python train.py --n_layer=12 --d_model=96 --n_experts=40 --experts_per_token=2 --d_expert=96 --d_shared_expert=0 --activation="reglu" --moe_layers=[0, 1, 2, 3, 4, 5, 6, 7, 8, 9, 10, 11] --router_score="softmax" --normalize_top_k=false --routed_scale=9.66 --balance_loss=0.0044 --balance_bias=false --init_std_router=0.0211 --lr_router=0.00207 --vocab_size=4239 --norm="rmsnorm" --norm_eps=1e-06 --tie_embeddings=true --optimizer="adamw" --lr=0.00417 --beta1=0.9 --beta2=0.98 --batch_tokens=65536 --seq_len=512 --train_tokens=191300000 --steps=2920 --dataset="wikipedia_en"
Below are experts of layer 5 (counted from 0) of a mixture-of-experts language model. Rows are named router (the router's row for the expert), gate (a neuron's input weights, with its number), up (a neuron's input weights, with its number) and show model dimensions 0-95. Each number is 128 + 24 x the weight over its row's rms, rounded and kept within 0 to 255. Numbers have three digits each.
Before each expert's rows: "gets" lists some tokens that make up at least twice as much of what it gets as of all text; "comes after" lists some tokens at least twice as common just before its tokens as in all text. This comes from a sample of Wikipedia text that the model never trained on. Tokens count by the router's weight.

# expert 8
gets: " p", " l", " st", " m", " f", " were"
comes after: " and", " a", " the", " to", " was", " his"
router:150139137121164099133143153133090111154099148111122112140108125138120116154103146155146143151090109111140166149114136117117158136197143173110152160081131141109078156129112140146105104121177128130119169136126112140111114132177116099080105138111148147152103147113157087086118115110153103146
gate2:081157167115117134122117116136144101138136163110123170154126165099117145114097169119152105111098160170168141113157082110083153115119100090127122102134133104118156118119094069163110144148135115146148117094157143119105134127148094101141137110122167121163139153097136125101092129145134125103
up2:118134149138139126105117163154142151125124147128134057107157113116160102131138079137128128114139124118099117139117116143143093170143118101112155105167132108150120094116145158098132161117149134113085122152117123098163206110125182152144115172150094100150133145094135107164120151123112125118

# expert 9
gets: " of", " to", "n", " In", " He", "'s"
comes after: ".", "-", "s.", " (", "===", "es."
router:113121113138093136175115155095139138159114141107123105114164116157137067165093134121141136154188111097113143115141144141104156119113154117117129148121114103122165098138180119156142089101151129095132107187146081106143166138128120110167109131162102110127133169136136128130145131117156127152
gate0:090105130127117135131116103141166120140155167160140158138093135079136162092116144117167080124114112128096074161140124126122146138117107117132103157145108127111088114125126118099193143123156118180160136061099134151101148111141119119119133104138147093138124125145128111135160159154149120151
up0:099150104139099156139130174133119099141140160168093139140118158092183119083106102136131144182127150133140101118126070133142138115163095125113119113109150126129086125114153143108181134153126157135114084087081142159167128138111125138153117097146147143112121145135137097109123146154135147115

# expert 11
gets: " t", " s", " b", " d", " c", " m"
comes after: " the", " a", " to", " and", " was", " were"
router:086134133121164124117115145153106122097100117099100174102145166139096098116142121144093116140121122155175112146139123112150129129119104120136104153080143139101092170155141118181096129127157127143100132154129096164100127145149093104112106092174126170136177134151138126131153127088148134151
gate0:110141114132113069136129149094109163136145129109148097110114118175113131161143098136076119144084081115121126160115108121141150143111111101146076154146088141172105161124099126139070091116120126136134138097116093146143140111150124166148160123120126156116152137125129108106131097149157125085
up0:158091182122134107132153125150160110143107135131133147111100091119126141101133152136141150081124165095118141112113162128097129105139138111094121137151163140105112149140161141117188077125084099103140113162111141080132143070107130105132128166159088117146107114143091155139111126125122145136

# expert 22
gets: " P", " A", " C", " New", " G", " Man"
comes after: "-", " the", " of", "|", ":", ","
router:162118104132106119112112127070107109111092127172128136132106116163138164130128144141098150175119081123121150132092143123144095113136157198113165145161117165148151145131118127105106120144129151146120145137079109125124164120174161144101166119090090126150112106121126141118108116147103125166
gate0:117154108115132128113088110083115128096101141111123134141123111100122102135134097135144097098172122160140135160127129165185108133153147173145111071109148142149129095149148115139087121160125124138110108121141098146078189142135143135149085134116098171099139092113140119150092133130147102127
up0:117141133154129080156106088151140111100104126110120134167085118098132124105135128092174073107140164151116123125094179118137108132111103100139089146125174153135123151103130111124138132130104134113104118167093136138135097096156156066158139142094095152141109115092133148130133126113131089128

# expert 25
gets: "en", "a", "an", "al", "es", "o"
comes after: " R", " H", " P", " W", " Ch", " L"
router:092170100079084122148173136159148154144116138182144134142132115123112124155130113085166142123136132179146089141089118134138086104126108116148120133124147143092128091125122081137137163122116096109162158127134098103154082132117115131121139118144140128158139084115145138108098126134148153080
gate0:132137119125083118157111138129110144115133120158113114071160131111103166133063139104104167147140139117174108118100128118138098105182141125102146120121100131082143134128089145131094145105137146132173139120134171127124113109107110151139174117136083124097142135130078161152149135114168148123
up0:134159114166145095128145151100149092122147143103163134113099131079147126138123128147084117068145108100084134135087125149167131162091155131113108152162110152136107117151161108088161126142104103137112071120106106147103125140106115126145110171137118100140106134131113123109100149118079115133

# expert 4
gets: " to", ")", "==", " B", " by", "==="
comes after: "\n", "ed", "ing", "s", "id", "ated"
router:168098121123175114104123176089132143094108105108098129104110111148110151153113165163130134181100114089139120115167118116133111138165155158107165124110132143150108101125172177083099140103148138131094141154125110119135107095173145148119126151097134127111125128126100130109099122129106107165
gate0:114144123096102111108144152095141092116133135107124100128085136094136126092140128132113129153154120191124096140133094122113139164113130168150114117107082113118114139148168131109101146151133174142149167100157191133121064104118133096154106128122149112114130114123105092141086121099116155131
up0:070119128151135121125157128088121168133121140151147146122106130114116111158184164134111130157167182143162129195157132127136129101130086117142092105113104152097124124120126142162157132106161123118140139104128136103111143110118133144132115090141134140099165148128110074092125141119173095156

# expert 33
gets: "h", "th", " the", " one", " first", " 9"
comes after: " |", " the", "|", " at", " a", ";"
router:136167175153158157149140138150140162145141093097131105113105163175143170133093123101124122106090096110111167124146122154152089141108152135112106161142165119130151160123135107143142152168113123101125113092172124095154159106116158125159141135154095115116135143161101107145104135114153096108
gate0:131132144114117139122144094148122099119085161156142109153147133104110107173142095125143143120122129112159132168114113121157082144148132123093069158092126164107113124102100111154083099093138110158115100097144167119146134187160108104139091141147111119098151114109129132136151158100154115108
up0:101168141115123140142147113126148106151093151117140137110125141159121148167137116115157138113114091110161113139115121130154081127103120144131129130118150120076090131119165098155131119101095110153132092079112167139141100183150104150179101143125110109103143108121138100157164141111187147095

# expert 26
gets: " the", " S", " T", " R", " E", " G"
comes after: " of", " in", ":", "a", "i", "-"
router:122139130174162089135166138106160120125116099137129164159102156138091105138142128139130163142122121155139137143143109170152104114164131132111101124158127155158103088134157115093176151132131151106087122147116160099124151096157155115103157111126158109154120124131111151132119102063083121164
gate2:145139145100161119090090148151128116058163099125133094126105155149110113156142124150139108106149117143119137129122151151136109167133123156147146144149166189131073112111126116153148130154142109148143110139152103157123125124120112157128110074089136151120121123108088124107173155094091118156
up2:150128149152165061162128118168131156112107121164116104111156144146105098177133099117094123122128093106091114161120123158102097157137141132112103147132135129117101086075141142140112134127180135105116104121118149134120098162108162117100114118102135138161110091108104097118133089116093117123

# expert 16
gets: " ", " |", " from", ";", " S", " 0"
comes after: " |", " 0", "|", " 1", " 2", " 3"
router:142112127138152142107159181112147131136098099127106135107111095142128165120114173170150130179094102102111112155146132147135083120143199134130157134100170146142116150184148146100132124174089120116130093130092119134156128142160160136117103139126096128115139117154104138111149112145140130148
gate0:151145104053140119138136113159146090144121118123147178154122071132170124121171134116127143143168109120115081154109139119146154119067127111136134152122161128118090153146126097128141154143107093124142108114116147157146123153134129106095094121073099121153149106111125096139148131143149100121
up0:131117162107146153116139134132141168126171128119120102148144171092129138125157038150120126106121156078103170114106135114111159099147163137116116118099088150172123112111117153136121152161130115181155113197130133125137130108151118146140133126123134130174135121142148143127112121096140144139

# expert 17
gets: " his", " \"", "'", " D", "'s", " American"
comes after: " the", " of", "'s", " The", " National", "ian"
router:159127116169159134119120134093145095094121096172096108129120128114143173116085136156120127166099148106138140127153137102137122149146142099119145115151163135152148110141139114105080122108175167163105155134159148099114118145131147135101128174083125110083129087155148118126104118104099124171
gate0:102122136139120131127092090085135099117155177150104145138129166061155112145105141127143115134136106175092123127159137128122105156153114143121128154128158122119169146124112097114147130118124120146128129106157137079095122132143127044131157135098162152145111132163100098151130093154134145148
up0:100170107120109088091116125115103114160132140123157120138142120109114168129121078145150167120134144122125121149121098140122124123142139120152109082119128081121079139114181158144111116123151110129157083127149152125089129116125170111142133110094176100099169128133149134170165172113122086134

# expert 5
gets: " was", " a", " is", " are", " an", " were"
comes after: " was", " to", " is", " he", " it", " It"
router:150121110162172150120143123130125114147093121150112141132144175107140093094074161134135152158112142129169101125121150089122113140171121172122170188108122136115160182153129150116140147168101150114135121125162145114132156102125150086151151137141144110123089135101125138124164119115146124158
gate0:116119110125122084137157093140103164083135105178132139141086128111168112082124137147109116125116150165136082168151123110108113135126115158161141136135139128135123148146108128154150152132106110095083144166107135121119125148077124127164117101094105096095116122119100072155131086155146119134
up0:141116155131143089094097104150159151123139101132135163161098116137110082088131134148121141137143151099126119152124139121098123132127118145124106143093108142122104150159154159145110151108115146117124091177120097131123126091118135115092104115122080140100144073170126094204129139140172110140

# expert 13
gets: " The", " the", " that", " In", "The", " and"
comes after: ".", ",", "s.", " and", " in", " 201"
router:137130136172122112130123157119086155180131101161115137100196116120130161124110139129095088122128171102157115112174142146139137137136169141100116161141109129111092111141177105094132076120131131134111142162119110134135147145125126167137120125098150163131161143088154128122153079102126138109
gate2:113181126107140133101097136117150137110170147109097131155158132088153113116129129177145117137130124148094095139151165070146104119132096127146151136152141181159117159159103121127115138149113127140104145105123137164136130102129108133127173095181134157126116144113152149104186092150140148121
up2:101107166147122090104132109103126137152084096116126187078122143113097146120123153143104143136171119126171164168122083156099111081113131136078115142134104134156141153127118132094123172128146171142120101150155129108142157092127121117123158145107155138152114097110141113115158112119122158135

# expert 10
gets: "\n", "-", "|", "==", "===", "="
comes after: "\n", " |", ".", ")", "==", " =="
router:147093133151149133137127134157114117111151168160105095166135158081118129145115125119117165177109137106092155127130153149097104105134149127105125082117116096149118139156147181118088104109134114086098124091091154168106127119159147094137134121089118138138088116125100107124095095117123094114
gate0:169121145167103127126111119127148134108140089138123115138111135103134167123134116164107160108118131137128123118160134133120139134122174125108164121156164140108144093135077108113158115116134125145109159126153118083132141116086186155080136150185131131132107139211107125126113131150127163163
up0:123151096112156089088155116135143124059076164145145107120135147124090127127133129144120141158133141085144121150171160088098131121138126092116128142146110144103114135073156160171122144112152128112109111120107147156089154132166134120112112117122152112105092146102136130180150161141125106127

# expert 30
gets: " the", " a", " The", "The", " its", " his"
comes after: " of", " in", " as", " on", " to", " for"
router:154087140147141109138137141153121146082122122153125090141128111147119123168083140148146110151110097088149112154156148122128155153165142154083127152091169150136121120129153140136083102132087168138102119121121156116095126163131151158121125136095134098101109172132098126080131086119119124169
gate2:142125135133104140086128093166103128156133115136191144151091108081159142118110120071122120154113173123109105123131102113135123115118145169123178167140092133121177125134124101145103094141120131170134110119124123117095121128172064142077122129165141130134112137158128101138123133132134120132
up2:099104157123077131119156130157135134085149080138103122142142135123101103133091108098111158075177163104087115145137137161124141105101110075121123120084136112125121138090090147121102142108135128132161131124136135119092158112099189115114097124146131129140154081104124129130153125103124124146

# expert 3
gets: " 1", " 0", "1", " 2", "2", "4"
comes after: " |", " 0", " 1", "|", " 6", " 7"
router:151098080147102114132135170107137170143069147072124141108119126171114150141143119159111116140103100109133149103131141151090102079140152132151126097117158087140156089124151117094132142137136101134111146086143116140140100150087133150141166163131125164124113110118139155121135146114090160114
gate0:092104115103123157156156125120111143111151115138109153142099136097141077116147164139170137139122113119107150168137143144180167091125096153122155128136164179112093133126131112105147137148122157120124175124129113113101117123141140127109101145134097112065132102161155163144120137141161149074
up0:096118128111157132105131129103073124177152136109156152142123121126100105142131133169135084128102153164150163128139132139170169089127131134149132111148157154119111096089170128100118138147133116142142152165099111122113137118154149175143159128134147129123188139161161179121132154114087130112